From a checkpoint of a small mixture-of-experts model trained on Wikipedia.
Size: 8 layers, width 128, vocabulary 2490, 4.54M parameters.
Experts: 16 experts in each of 8 layers, 64 SwiGLU neurons an expert, 2 picks a token, a softmax router.
Below are experts of layer 5 (counted from 0) of a mixture-of-experts language model. Rows are named router (the router's row for the expert), down (a neuron's output weights, with its number) and show model dimensions 0-127. Each number is 128 + 24 x the weight over its row's rms, rounded and kept within 0 to 255.
Before each expert's rows: "comes before" lists some tokens at least twice as common just after its tokens as in all text. This comes from a sample of Wikipedia text that the model never trained on. Tokens count by the router's weight.

# expert 7
comes before: ",", ".", " of", " and", ":", " in"
router [113 163 118 118 138 124 113  96 145 127 149 144 111 121 140 111 138 114 114 144  81 143 139 139 154 110 172 130  77 157 118 138 136 102 187 137 101 119 112  88 117 130 129 122 102 112 110 104 134 130 101 139 122 137 111 100  93  98 165 171  69 108 150  97 124 134 117 115 140 130 140  54 129 125 155 148 134 100 117  94 135 142 128 131 168 132 121 107 189 168 169 144 125 132 108 149 119 133 156 126 132 127  92 152 111 125 141 126  96 112 162 113  80 133  82 137 116 169 139  99 133 136  99  78 140 144 138 144]
down1 [ 83 121 146 144 109  91 168 148 149 154 102 145 116 107 111  91 158 151 149  95  97 108 167 104  72  97 132 166 168 146 154 127 135 164 124 149 115 113 142  63 139 129 129 163 157 138 124 130  72 126 110 134 125 137 103 128 146 129 115 115 117 150  91 128 100 134 145 137 170  98 165 115 127 130 165 126 108 129 140 140 112 111 108 180 136 179 103 122  83 121 117 132 107 135 124  97 154  86  80 124 104 107 128 126 145 119 114 172 128 127 116 128 149 115 135 110 116 138  93 131 122 116 132 130  81 145  99 135]
down2 [153 125 137 132  98 147 110 128 135 130  96 104 118 157 122 121 160 144 139 141 107  79 114 134  82 140 196 160  90 141 126 137 134 118 124 127 149 161 152  97  80 132 131 161 115 134 184 153 108 103 118 140 100 139 129 149 127 172 130  80 142 159 116 150 161 179 135 128 153 154 158 130 141 139 186  93 152 133 114 139 113 157 129 163 105 164  97 114 108 162 102 140 142 149  91 106 156 149 122  96 115 120  91 142 137 119 156 141 154 127 147 141 136 131 116 139 133 152 131 134 117 141  79 119 146 119  75 120]
down3 [102 138 132 144 125 105  55  94 134 123 139 109 107 141 162 101 121 140 127 134  60 107 106  87 125 126 103 159  99 137 138 104 129 137 162  55 147 128 165 146  84 117 176 133 111 102 124 111 103  99 132 110 135 107 127 114 178 159 114 124 138 118 139 116 102 150 101 107 100 104 138 173 133 131 162 116 146 127 132 171 125 159 133 131 133 106  95 118 145 132 122 176 142 138 119 122 127 106 122 155 129 112 116 169 117 109 141 140 169 100 132 108 112 104 123  74  97 151  81 125 136 147 112 106 151 125 125 136]
down4 [141 138 138 108  97 118 112 126 138  92  90 124 134 142 150  95 110 157 164 118 151 117 187 155 136 115 156 116 151 105 117 151 126 130 112 155 113 129 143  97 137 163 115 118 105  84 128 145 129  74 156 144 137 167 123 166 106 147 138  99  89 115 109 112 153 159 121 132 107 140 136  81 139 117 150 130 110 144 135 106 135  57 128 183 161 106 120 135 135 126 125 127 114 159 153  96 158 125 149 111 102  92 133 143 129  96 113 155 106 134  72 110 119 142 107 123 133 131  97 141 139 158 188 152 141 178 114 124]
down5 [132 143  83 183 105 116  95 108 115 137  97  93 126 126 135 152 168 134 121 134 109 106 117 128 112  80 164 105 149 181  91 133 185 131 145 124 135 133 150 137 136 146 111 125 102 115 123 109 132 119 186 136 144 125 122 130 119 112 123 166 149  80 180 129 131 181 144  93 173 188 154 136 134 123 163 111 151 149 129 114 127  93  77 119 119 134 132 103 118 147  87 125 108 136 144 118 127 104 111  78 135 132 128 149 105 140 131 133 123 102 137 143 111 115 112  99 113 130 100 153  94 155 156 143 102 106 131 106]
down6 [118 107 185 115 127 137 115 149  94 120 138 139 140 126 162 165 128 122 117 150 160 106 140 104 167 155 146 150 127 145 123 154 171 162 131 109 154 129 119 119 124 144 163 140  92 157 143  97 140  87 157 182  93 158  93 129 127 113 142 121 106 123 112 139 104 134 153 125 141 128 103 120 150  95 158 126 150 135 113  93  86 148  71 144 145 171 144 125 160 144 129 124 171 125 124  88 137 146 134  95 136 123 158 103  98 162 108 157 117 109 129 126 133 117 106 123  67 109 157 146 164 145 126 159  72 106 120 137]
down7 [127 109 150 159 172 148 121  97 102 132 124 146 104 183 163 148 114 165 147 110 147 106 117 120 173  89 108 148 116 102 122 124 106 128 115 110 126 131 136  98 109 139  95 129 113 120 152 112 115 146 135 102 162 145 112 139 166  98 107 115 139 156 141 165 110 109 122 103 124 143 130 110  82 127 144 151 157  86 145 165 128 120 100 147 151 125 166 130 137 161 142  81  99 133 174 134 147 119 129 109 141 140 179 122 137 104 130 128 146  95 149  98 177 108 149 116 135 106 111  90  86 184 129 102 118  95 108  85]
down8 [106 138 102 133 124 138  86 108 141 122 125 131 146  67 117 167 123 120 134 146 173 158 144 124 127  72  98  99 105 170 152 131 136 149 133 147 134  92 152 151 170 104 127 135 152 101  92 116  93 130 136  95 126 140 137 146 151 140 126 123 168 131  92 133 113 129 116 130 129  97 123 139 136 112 100  78 139 154 135 121 138 113 153 104 140 178 148 146 170 131 174 133 115 133 170 161 159 113 127 134 127 110 121 134 192 101 110  83 100 119 110 125 123 120 126 121  94 107 139  86 104 177 115 160 163 134 114 158]
down9 [ 94 133 110 110 105 112 137 121 135  87  66 114  95 141  82 123 150 109 130 105 101 138 149 151 159 101 164 106 117 133 120 101 160 144 137 112 139 133 109 104 176 126 112 130 188 113 127  91  90 106 110 103 128  93 147 114 133 125 108 128 152 122 127 145 109 129 121  98 152 148 144 157 152 101 112 129 146 157 127 135 103 136  99 107 134 105 106 155  65 108 150 133 102 117 107 133 136 159  61 113 119 103 114 132 126 129 171 183 135 126 120 119 137  85 149 118 161 127  89 133 154 126 172 153 153 119 140 102]
down10 [112 133 100 111 149 139 117  79 142 106 142 115 157 176 131 123 117 105 135 183 164 141  96 142 102 166 117 146 123 173 135 107 128 118 139 146  64 126  97 118 178 138 153 127 135  88 122 142 145 125 143 105 146 125  67 154 151 116 144 117 152  97 132 114 142 134 114 114 117  83 118 120 147 167 156 126 115 174 131  86 148 120 126 127 117  97 186 151 149 172 151 151 133 118 145 138 128 126 107 132 112 140 135 138 161 156 115 119 158 134 113  97 150 135 133 154 108 142 183 116 111 109 144 111 125 105 167  87]
down11 [147 125 121 110 132  94 157 119 104 168 166 163 153 133 101 134 118 109 117 113 128 144 121  92  83 109 128 163 129 106 134 104 151 155 138 118 121 138 103 110 173 119 111  98  98  98 163 125 134 151 126 139 109 144 169  88  94 130 141 134 195 139 110 126 146  84 103 133 126 157 102 142 114 100 172 126 138 136 111 125 153 164 130 140 118 110 109  70 132 135 113 116 117  84 128 123 122 121 128 153 131 103 144 127 163 147 166 161 107 118 129 116  87 140 132 125 122 204 134 103 100 154 174 133 158 141 132 168]
down12 [ 77 113 166 138 126 106 123 165 106 118 118  92 109 106 142 158 123 176 133 103 127 149 134 136 129 136 146 138 105 140 108 124 148  85 168 121 122  98 116  74 131 139 107 111 139 116 128 104 118 117 141  92 167 104 136 136 127 127 104 152 138 123 146 159 106 121 136 144 106 134 128 148 107 102 146 124 111 118 185  98 106 120 128 131 139  76 178  76 109 107 105 117 124  96 155 139 101  87 123 124 121 145 156 124 150 133 105 151 155 140 154 138 144  56 119 105 157 124 137 129 128 117  53  97 122 123 170 110]
down13 [180  96 103 173 123  76 149 131 121 104 114  87 129 144  99 117 158  93 147 116 120  98 103 131 104 145 152 129 146 162 127 124  98 129 158 150 136 129 144 127 122 143 107 124  87 122 139 132 126  89 163 126 145 133 154 110 188 161  74 132 137 134  72 149 156 109 168 127 146  82 146 123 184 139 132 122 162 151 119 150 117 118 108 153 152  91 120 125 120 140 147 148 151 127 126 121 113 108  42 122 143 110 115 136 122 149 108 125 146 162 127 148 144 130 140  94 163 123 114 115  99 139 113 125 140 152 141 134]
down14 [112 150 129 146 148 156 153 114 154  80 113 135 148  84 106 138 142 117 163 130 110 146 102  97 121 122 115 127 119  64 149 111 124 138 129  86 126 149 129 142 145  93 116 159 120 155 111 157 119 122 100 146 129 133 156  87 134 156 132 152  91 130 109  91 112 103 100 147 111  91 138  84 143 169 131  99 135 203 145 114 121 105 154 125 115 107 128 126 166 110 171 126 106  93 128 132 154 128 104 143 131 145 151 102 107 125 149 151 161 143  86 117 154  86 189 101  90 107 134 107 135 124 118 130 112 115 148 103]
down15 [112 147 128 134 125 134 134 119  72 106 132 127 114 133 143 166 136 125 168 112 122 154 114 131  85 111 139 142 116 196 103 117 140 164 150 141 130 123 106 101 141  84 140 127 130 118 131 135 132 133 131 122 123 153 123 137 131  73 163 106  96 105 171 118 128 148 143 143 112 111 129 154 131  83 126  65 166 146  94 140 127  99 115 139 107 168 155 152 149 120 118 116  95 118 125 125 169 152 110 116 164 121 119  82 158 112 145 111 140 105 152 120 162 109 155 167  98  61 185 135  96 121 123 159 118 134 111 124]
down16 [157 136 148 147 143 123 128 126 125 107 127 130 155 126 123 132 124 138 116 113 128  78 113 123 116  79 115 103  92 127  60 159 110  93 152 147 137  98 138 133 156 110  99 132 119 134 106 117 115 153 146 161 164 129  98 139 123 136 134 124  89 121 136  86 144 134 120 187 150 103 154  85 118 147 166 124 152  73  88 140 135  92 159 121  98  93 159 165 122 101 167  98  68 145 151 147 122  91 148  98 154 163 129 135  98 151 112 136 131 140 149 140 167 142 157 151 142 115 119 133 118 128 120 168 140 144 140 125]
down17 [ 91 117 125  82 153 108 124 153 141 116 128 145 105 129 131 171 177 134 141  93 103 132 138 133 108 107  99 114 120 139 156 123 132 108 136 119 140 167 108 118  93 178 141 157 151 112 160 122 154 154 125 131 141 150  77 115 139 140 138 129 110 109 144 119 135 118 196 101 184 105 120 134 123  72 158  92 106 182 141 137 148 126 127 126 121 150 119 129 144 147 116 175 110  98 122  95 137 129 120 141 134 113 140 100 153  95 119 106 115 100  73 148 115 102 144 141 145 128 125 172 133 106 114 149 111 192 130  98]
down18 [159  69 142  81 117 131 122 105 151 113  92 144 110 129 126 111 110 112 153 101 154 147 157 109 111 131 103 132 134 106 139 110 115 130 121  84 130 157 121 120 142 114 107  68 163 103 111 173 127 119 146 138 129 115 151  98 116 140 118 141 127 158  98 169 133 135 151  97 144 147 101 136 158 105 130 120 157 130 101 107 100 101  65 149 113 137 132 123 132 164 134  98 147  73 146  67 118 157 152 150 116 123 110  80 117 108 167 127 104 176  87 130 131 102  99 112 152 128 123 127 151 153 140 141 136 128 154  98]
down19 [105 128 142 105 151 126 155 145 138 168 122 146 132 130 151 135 141 140 131 127 145  75 152 135 123 128 121  72 145 147 162 108 114 134 139 106 144  94 131 136  86 128 143 106 133 169 115 112 101 170 118 136 128 182 148 151 162 146 119 111 110 122 134 155 132 134 107 153 149 114 124 114  92 153 119  93 118 128 130 153 163 140 136 148 118 139 109 114 155  91 135 114 119 145 109 189 178 181 122 169  99 143 107 170 112 134 108 177 117 137 145 158 134  93 128 142 145  62 156 134 120 154  94 141 107 165 101 155]
down20 [102 105 111 124 166 175 158  92 144 135 120 122 121 115 142 133  98 142 152 160 132 160 173 137 118 148 127 115 103  89 145 125 150 116 155 113 146 133 175  93 160  96 125 141 139  61 115 103 103 131  96 140 151 119 137 139 121 159 122 142 116 152  97 150 121 156  93 131 109 120 107 134 106 123 119 167 143 120 162 131 157 109 134 142 116 150 173  90 125 106 163  93 132 129 167 129 117  65 127 134 142 108 169 106 128 134  64 110 108 115 122 143 131 129 124 133 142 104 137  90 179 115 122 160 165 142 158 142]
down21 [142 107 141 153 107 147 155 114 129 135 110  93 111 137 149 106 163 108 157 122 134 103 120 132 123  98 139 131 112 116 130 107  99 151 114  87  88 152 185  69 157 154 154 153 118 140 166 145 133  87 123 145 135 135 110 163  82 160 130 154 168 134 115  80 149 122 135 114 135 106  86 103 122 115 130 108  74 112 188 120 101 111 138 159 118 131 112 103 151 124  91 117 114 122 114  88 107  85 134 108 126 122 109 108 121 120 176 142 137 121 175 132 143 127 119 130 128 164 120 134 135 168 122 134 167 170 108 117]
down22 [143 104 152 132 130 167 140 131 136 100 139 126 133 130  98 158 157 102 132  95 122 128 154 121 116 106 154 143 131 154  85 104  99 138 120 112  88 152 119 147  99 147 168 108 129 141 128  95 125  99 144 104 140 153  78 142 112 116 123 132 136  95 190  97 150 127  99 148 115 167  70 162 105 147 134 114 151 104  65 129 120 128 124 120 186 138 131 159 159 113 120 113 133  98 110 173 136 151 110 136 122 136 107 103 124 132 114 127  99 131 143 150 146 128 128 139 101 130 184  86 110  78 124 171 126  91 119 147]
down23 [106 115 135  99 112 122 153 103 117 152 153 127 171 151 143 134 120 125  77 139 149 140 143 133 140 130 108 133 126 125 163 120 167 148 128 126 124 159 177  93 148 128 142 130 143 153 151 132 158 118 112  86 127 161 170 157  55 118  88 125 111 110 121 157  79  94 148  98 164 130 135 118 105  87 129 144 127 124 142 114 116 138 121 117 129 135 116  81 128 191 133 102 115 135 126 146 157 126 127 118  91 134  92 156 109 154 138 134 152  80 134 107 103  96 156 149 143 114 140 118 162  91 143 149 149 165 132  77]
down24 [130  94  94 114 111 125 139  80 122 139 128 132 110 133 105 124 124 141 104 139 131 163 113  97 159 126 127 169 153 118 113 119 127 118 158 131  77 118 152  99 121 115 169 142 140 149 139  90 124 123 152 148 163 170 150 129  71 104 124 153 113 136 137  92 103 131 151 122 154  84 181  99 126 161  95 145 165 114 132 117 129 154  78 112 142 127 107  97 161 172 139 125 121 108 104 142 166 139 126 101 117 154 134 129 112 137 162 150 175  83  77 114 101 135 173 131 117 114 145 159 114  93 113 143 135 128 145 148]
down25 [129 176 131 135 186 125 144 151 145  93 153 135 132 109 132 111 174 134  79 137 113 100 114 139 110 147 112 188 116 147  96 113  96 152 171 155 154 150 103 104 108 116 113 135 103 158 106 110 143 146 107 102 151 146 123 124  73  78 123 148 123 135 104 156 130  83 121 165 136 114 115 142 120 137 133 132 152 103 116 136 153 134 142 118 138 138 125 156 121 102 133  97 132  86  94 159 135 122  79 102 118 192 143 126 105 145 126 102 142 116 121 146 142 147 151 119 155 136 125 169  99 116 116 180 129 117 159 152]
down26 [169 121 124 164 135 158 125 126 121 139 124  98  93 119  98 104 150 142 100 108 154 118 148 111 108 140  99  57 127 140 155 126 126 126  84 150 118 136 119 135 135 133 174 179 124 113 147 144 133 143 135 156 120 157 141 141 142 137 154 152 120 119 176 159 125 169  67 113 104 148 114 152 115 142 123 114 114 141 112 135 106  92 128 127 118 100 142 158 104 130 121  80 117 127 182 146  99  80 112  99 132 109 150 111 104  97  98 122  98 145 119  60 135  95 129 132 118 109 111 170 129 107 157  82 136 123 137 115]
down27 [163 115 137 140 152 152 121 175 138 157 128  87  74 147 111 132 147 143  73 127  99  86 145 129 117 130 139 145 121  87 104 101  58 154 160 179 129 158 130 152 129 109 125 126 133 159  77  68 128 126 150 122 176 112 175 133 144 137 109 129 114 131 141  99 107  93 129 133 103 117 165 145 158 143 111 135 168 114 119  91 154 123 117 104 127  94 131 167  94 122 117 138 117 128 131 186 137 124 102 146 127 142 123 109 125 107 158 127 126 128 126 120 100  88 135 135 108 131 151 133 126  97 103 114 136 133 153 133]
down28 [183 140 129  73 157 151 185 131  89 179 139 136 114 106  95 125 141 157 143 115 144 142 121 147 157  90 126  97 162  89 106 135 151 104 156 111 134 153  98 124  67 149 154 133 133 111 151 122 130 108 152 143 139 156 154 116 128 130 162 113 128 110  86 142 116 113 132 124 127 157 122 121 124  92  79 168 137  91 139  93 133 123 123 109 133 151 136 119 155 150  95 190 135 118 100 132 116  69 160 142 143 136 129  98 134 152 102 140 125 143 100 134 157 119  95 123 149 152 137  96 141 157 130 127 137 138 146 118]
down29 [121 152 164 124 123 101 119 119 155 120 123 121 125 136 142 165 100 108 164 152 136  75  44  96 132 145 164 136 164 164 142 119 130 153 151 137 142 108 143 126 107 136  89 135 137 127 125 113 116 121 114 115 135 134 150 139 190 140 103 104 162 118 139 153 146  80 117 139 154 118 126 172 113 123 103  90 111 142 117 134 183  81 115 154 129 148 105 108 139  98  80 195 137 133 106 101 163 164 138 134 110 120 118 108 156 131 123 155 139 150 120 153 142 126 143 116 103 103 157  99 106 137 137 110 145 156 114 131]
down30 [ 92 151 156  97 123 100 104 156 119 109 125 108 156 127 126 141 152 130 158 141 126 165 130  95 125 145 132 141 131 115 161 124 140 159 173 116 104  90 182 156 112 155 138 117 102 164  82 116 130 123  81 121 128 130 127 150 163 124  79 117 129 137  97 139  99 110 109 146 138 102 100 151 120 123 102  95 122 133 159 109 115 150 122 163 181 137 114 121 111 120 105 154 154 113 139 125 133 139 137 104 133 120  83 130 114 148 132 165 124 139 185 136 128  88 149 108 137 105 128 125 143  90  41 102 127 101 123 162]
down31 [124 116 109 115 140  91 121 154 131  89 137 126 115 155 123 141 113 151 120 109 152 117 105 158 144 121 125 194 138  91 125 117 118 157 124 142 165 100 144 110 107 139 111 107  87 183 127 122 120 163 106 127 178 124 152 112 101 109 152 115 154 124 158 106 117 138  99 129 138  90 144 167 101  97 156  91 132  79 166 109  88 134 137  72 112 109 101 126 170 160  95 130 129 120 121 164 121 102 121 129 114 144 107 109  80 111 111  79 134 141 118 167 144 122 122 131 126  93 136 124 132 135 148 119  95 141  73 129]
down32 [133 108 136  85  98 110 106 134 122 108 150 139 116 115 145 116 144 153 145 123 106 153 110 134 127 135 118 133 125 127 143 110 128 131  67 108 131 160 175 131 108  98 131 120  90 135  84 134 122 164 122 134 107 115 151 168 143 147 169 114 113 130 139 141 143 118 146 131  91 110  60 136 146 181 139 158  99 140 192 144 122 136 131 125 172 115 148 112 168 110 127 140 113 138  95 165 108 119 161 145 139 133  84 129 152 103 116  86 182 128 146 126 123 139 118 104 168  67 107 154 139 139 119 127 148 174 129 151]
down33 [ 89 127 136 117 110 197 121 128  78 128 118 130 119 121 118 130 136 130 110 132 147 125 175 121 170 130 141 129 118 119 172 153 109 133 137 136 103 154 105 145 139 104 154 128 163 154 129 142 105 164 155 119 101 122 116 169 154 135 144  65  75 127 129 105 108 106 109 130 129 139 146 122  86 151 159 135 130 178 145 118 147 162 134  57 130 151 108 157 123 140 172 125 116 113 125 113 135 180 131 123  81 123 157 145 118 112 130 162 115 127 141 107 107  89 143  79 104  95 134 109 130 119 126 104 101 159 137 121]
down34 [ 99 121 147  79 157 142 171 167 177 168 125 159 122 146 146 186 121 152 177 117 147 160 149 153 149 137 142 162 136 131 147 140  80 143 170 153 165 135 132 122 165 152 151 116 136 110 121 112 128 132 125 107 148 130 122 134 151 125 101 149 136 129 132 145 151  98 133 139  93 105 134 151 133 127  99 122 131 115 130 134 149 133 150 103 135 116 118 111  86 132 111 100  97 138 127 165 165 122 156 112 117 131 130 130 139 139 133 143 105 118 114 179 130 129 113  78 161  52 191 129 146 164 128 102 111 140 145 112]
down35 [156 137 135 141 121 101 164 134 161 109 120 123 151  89 119  74 131 120 102 124 112  78 186  95  94 129 126 161 119 143 115 155 170 142  98 131  99 142 117  90  79  96  89 136 131 132 185 101 154 124 123 137 113 131 140 121 121  98 102 124 113 154 112 114 142 160 109 141 103 160 155 113 138 142 171 128 129 119 123 113 162 151 167 135 168 116 130 114 142 124 143 137 123 130 187 112  77  86  76 117 107 147 128 134 161 128  94  92 116 128 127 145 128 124 126 123 152 117 129 109 134 143 115 111  90  98 165 119]
down36 [ 99 129 125 110 123  96 132 102 149 112 120 138 145 100 130 156  89 115 183 159 144 165 121 154 136 144 101 166 117 101 126 107 145 151 139 171 131 138 166  79 110 158  92  89 121 124 109 146 126 120 125 144 122 136 155 116  70 142 122 114 115 105 127 116 138 103  84 111 190 137 128 108 132  83 159 152 134 104 149 145 138 116 148 115 107 174 131 124 113 152 127 105 132 120 158  71 136  93 157 136 122 119 103 154 144 139  83 125 147 163 127 132 106 117  98 153 129 143 144  92 153  83 108 170 107 153 144 129]
down37 [181 152 130 118 153 129  99 129 106 142 132 151 129  98  88 132 160 111 129  74 145 131 119 122 147 135 131 116 133 108 150 139  86 119 134 109 125 140 101 107  66 133  95  98 165 153 124 130  89 139 105  96 145 112 115 128 116 153 143 136 145 150 114 145 108  95 139  84  68 123 134  98 131 153  94 113 161 137 116 153 126 156 105 132 157 112 137 128 153  74  91 153 132  86 109 167 112 148 100 143  98 127 151 101 153 118 103 130 122  79 106 144 133 128 139  84 117 119 140 150 146 153  81 128  82 134 116 158]
down38 [105 105 112  99 122 120 132 132 158 152 145 159 114 123 106 108 134 105 124 113  84 149 102 132 107 145 140 117 131 105 110 112 122 168 139  91 128 116  68  78 125 112 127 115  75 111 107 134  96 149 107 138 142 157 136 118 141 141 120 122 165 133 141 141  96  71 153 138 124 171 129 138 146 105 139 130 124 118 133 134  89 135 152 152  76 158 132 143 126  86 152 106  73 117  94 173 161 119 189 171 109 131  67 160 132 128 147 134 125 128 143 134 139 120 123 121 125  76 123 177 136 145 143 128 118 130 110 130]
down39 [171 119 150 112 100 138 152 126 133 133 105  82  80 109 126 118 168 115  89 154 155 155 145 133 130 114 103 131 127 116 134 154 166  97 124  96 105 127 159 146 110 110 118 142 142 143 143 130 154 145 177 129 137 119 141 133  57 112 148 144 143 102 126  95 138 103 116 121  88 122 145 136 115 115 127 137 137  93 101 181 135 159 121 117 141 114 121  97 106 151 107 163  92 129 111  72 168 160 127  92 136 171 114 138 129 134 143 131 115  79 149 122 111 163 117  93 120 124 133 150 144 135 168 137  71 170 142 132]
down40 [139  95 150 124 153 161 148 125 132 108 144 115  85 113 115 159  74 107 104 124 117 125 136 138 151 135 130 139 146 150 127  92 108 144 114 117 134 141 142 145 117 127 102 158 157 152 140 108 130 149 113 119 106 141 113 118 138 117  85 154 114  80  99 121 128 145 120 155 159 124 128 116  89 141 120 100  78 158 108 114 183  94 146 136 153 130  99 145 159 117 175 103  98 116 130 158 120 135 165 138  96 128 148 117 133 130  99 134 120 152 120 111 128 148 128 132 132  68 209  87 130 101  80 179  97 154 138 134]
down41 [142 129 164 136  95 182 163 130 107 122  75 149 203  97 146 146 150 118  81 135 143  92 128 130 119 116  96  97 128  98 146 166 136 109 108 122 133 161 155 136 210 153 101 158 160 108 125 127 116 113 131 109 146 102 157 131  97 121 100 113 157 150 107 120 103 129 125 112 118 121 115 128 103 182  95 146 124 164 138 176 118 131 135 134 113 124 148 165 153 152 133 132 118 134 120 116 141 126 133 162 158 104 114 122 161 121 104 132 127 117 152 135 115  93 126 133 131 114 141 135 148 111 126 127 156  63 126 150]
down42 [149  78 121 164 139 142 147 128 148 131 116  94 112 121 145 119 140 142  83 139 184 128 145 157 103  98 125  98 139 157 106 162 131 123  94  95 174  97  75 111 102 149 145 115 109 128 123 125 155 115 141 106 126  79 127 144 116  95 120 129 151  94 157 141 154 124 136 122 136 174 100 169 134 125 152 119 144 153 130 140 129 120 124 105 169  95 138 134 131 139  93 149 118 125 127 102 144 137 151 149 138 121 144  74 117  94 142 123 119 141 142 123 102 125 125 111  92 189  88  66 147 175 161 134 125 151 116 118]
down43 [185  94 126 141 166 111 151 149  86 121 160 134 114 158 165 121 143 105 133 113 121  98 110 130 156 162 170  98  93 118  99 140 170 102  94 134 119  89 129 115 118 126 158 125  89 144 150 128 156 134 138 124 174 105 132 135 140 142 158 123 150 133 140 115 121 111 147 127 172  85 111  93 157 134 143 185 105 161 102 154 111 129 102 117  93 128 150  94 144 124 145 139 138 144 140 124  92 115 137 117 142 120 131 151  63 121 135 132 137 137 157 140 156 147 161 113 134 139 106 105 146 112 164  92 163 113 167  93]
down44 [133 103 100 178 139 118 142  95 155 145  95 122 130 106 107 135 109  88 155 142 122 111 105 113  69 171 137 115  95 126 101 101 140 150 143  87 123 139 134 105 116 132 126 118 146 156 125 102 169 103 135 130 134 113 103 143 120 137 102 129 140 152 104 140 138 153  96 149 152 113 131 151 119 112 117 126  89 134 153 114 165  97 111 125  98 144 147 172 170 121 158  81 110 111 163  89 130 102 185 117 139 150 126 127 129 182 140  90 142 149 119 106 143 127 172 157 135 156 146 102 151 168 140 115 152 111  75 133]
down45 [ 81 112 143 140 145 129 129 113 141 148 116 133 140 148  94 144 123 129 136 115 143 115 143 125 162 125 135 123 133 130 145 131 165 113 163 123 118 127  94 128 159 139 149 134 210 153 153 146 136 137 143 131 102 117  75 195  91 145 131 125 116 114 150 107 113 111 101 133 147 137 158  67 103 162 148 103 122 156 142  96 145 118  80  96 143 111 122 122  75 119 147 114 168 132 106 161 132 129 137 120 123 144 165 106 146 125 154 169 135 134  94 119 127 108 150 148 166 126 130 164 101  96 142 127  59 154 136 128]
down46 [136 110 136 121 157 134 105 105 142  86 111 136 112 110 141 150  88 161 130  85  70 115 135 129 136 125 124 113 102 150 125 106 147 122  77 104 103 116 145 105  90 141 128  96 107  90 134 160 166 131 105 123 118 130 129 123  92 106  61 157 166 125  93 135 135 137 113 125 159  94  75 167 187 108 117 108 142 105  77 121 111 105 119 138 103  96 124 126 155 129 101 138 109 141 177 172 155 157 103 148 150 143 117 122 147 113 144 116 141 126 168 119 117 135 149 144 129 139 123 137  93  98 123  93 122 129 127 144]
down47 [145 134 107 137 134 109 142 160 110 153 106 131 113 158 132 119 138 136 139 149 124 131 122 133  99 135 116 120 142 139  91 160  95  93 140 157 132 142 133 117 126 133 159 126 109  91 131 111 137  88 149 104 170 156 128  76 122 104 181 107 157  89 190 123 141 197 189 134 115 154 120 144 145 144 144 107 160  95 125 160 117 105 111 146 101 100 163 107 147 132 132 156 133 165  94 156 164 125 128 151 120 157 120 159  97 122 130 114 133 110 111 137 111 130  97 148  95 166 120 158 154 128 171 126 112  86 108 136]
down48 [148 123 142 164 134 142 161  86 101 127 150 138 122 110 136 126 125 124 114  61 135 160  82 169 136 136 123 145 124 150 117  78  91 137 131 100 154 144 100 115  96 122 132 128 171 186 140 103 148  91 152 146 103 165 129 154 161 112 130 149 153  98 137 153 157 130 128  98 151 151 131 131 143  71 118 129 136  83 129 101 118 120 147 155 159 110 130 123 130 132 158 159 124 112 141 113 118 147 130  82 114 130 144 107 200 144 149 139 111  98 113 109 148  99 136 127 147  93 139 129 101 144 137 145 121 127  91 172]
down49 [106 116 117 157 104 126 155 161 143 138 148 126 101  99 152 108 176 135 109 117 130 126 135 113 116 118 115  93 134 143 153 164 109 122 140 150 124 124  88  82 127 129 146 110 121 143 136 149 124 127 108 149 165 156  98 113 111 110 144 148 121 155 133 158 139 134 119 144 154 152 140 148 137 134 123  72 139 162  95 102 114 144 164 144 120 137 173 123 131 105 143 117 122  91 124 175 103 107  98 158  71 156 135 178  72  91 147 107 122 177 157 106 143 132 124 116 172  89 109 167 137  88 162 152 112 130 139  98]
down50 [117 107 160 128 115 134 106 106 146 154 141 133 150 134  75 132 141 133 179 172 134  99 120 178 151 129 103  94  79 139 123 147 123 139 149 103 126  80 126 118 145 154 116 108 131 124 147 113 103  87 135 137 134 147 121  89 121 136 140 146 117 181 129 136 155  97  92 166  84  89  90 157 133 177 158 101 133 128  92 127 145 100 138 120  87 108 130  84 144 141 111 129 114 146 142 147 100 100 131 167 111 103  98 149 131 138 132  92 115 154 144 122 144 142  97 145  96  93 123 139 123 131 118 113 161 152 173 153]
down51 [125 103 105 127 134 121 136 167 145 159 151 144  91 120 152  94 144 109  87 145 102 125 129 128 155 116 144 181 201 130 152 129 101 170  96 152 126 137 132 152 106 129 134 137 106 140 157 126 153 116 125 132 135 116 134 143  76 132 150 173  96 138  79 170 157 113 130  72 113 113  94 152 130 142 110 121 151 141 132 128  90 149 165  74  93 142 135  83 143 168 135 149 175 120  97 127 101 122 116 113 117 127 126 125 141 144 116 110 120 102 128 144 141 117  76 104 136 154  99 108 143 142 144 107 135 138 155 104]
down52 [115 107 132 101 147 135 153 139 138 158 111 112 151 135 102 122 122  62 108 105 172  60 111 143 127 141 115  94 160 137 100 151  95 133 129 139 148 140 115 147 138 125 140 123 153 146 171 111 109  82 122 162 152 186 153 164  69 136 136  91 104 143 148 140 104 133  96 101 138 185  98 150 100 132 110 106 109 108 131 144 109 142 162 145 146 125 141 147 120 137 113 157 193 154  96 137 114 129 124 133 118 128 107 116 145 111 108 142  85 142 100  93 125 138 124 127 126 119 114 104 129 119 157 138 102  84 126 123]
down53 [108 106 144  89 112 152 158 106 134  66 126 101 136 129 129 154 112 112 163 134 141 187 133 136 134 117 153 178  89 115 100 131 160 124 127 127 113 147 148 117 122 119  97 115 149 113 159 151 110 146 117 120 117 133 146 164 166 146 103 141 129 124 147 148 148  98 130 131 131 109  96 102 104 108 121 148  93 157 162 118 200 118 118 106 129 114 142 107 115 123 104 132 141 111 150 108 104 129 142 137 105  73 153  86 123  98 141  96 164 155  93 104 166 150 154 152 173 122 133 128 117 136  88 150 183 123 111 111]
down54 [127 133 156 181 114 151 130 118 114 110 142 138 135 128 127 135 166 158 111 110 140 107 112  88 136 124 140 115 133 118 133 119 114 124 117 143 137 113 121 150 108 113 180 122 115 149 130  99 131 166 119 125 144 115 148 125 153 110 134 132  89 120 206 134 158 178  91 173 124 159 151  90 132 133 147 162 143 126  85 122 101 122 120 157 129  79  89  99 147 128 137 161 135 133  87 182 156 139 103 130 176 147 113  95 136 109 101 163 133 142 155 111 124 107 145 111 102 130  73 126 131  94 139 109  90 147 151  91]
down55 [127 141 127 120  96 154 107 136 161  90 113 129 119 173 127 141 148 133 152 148 110 140 163 172 108 152 150 149 164 107 139 161 141 108 151 123 176 121  97 117 136 166  91 125 139 138  73 168 148  88 113 151 135 158  82  96 146 122 137 148 132 139 118  98 115 141  82 144 141 121 146 104 152 108 137 112 129 161 125 126 109 101 137 131 163  91 151 147  66 117 144 134 109  87 147 106 166 158 146 125 139 103 122 130 133 143 122 161 158 117 134 137 132 168 123 134  78 130 130 181 169 109 144 114 125 136  92 109]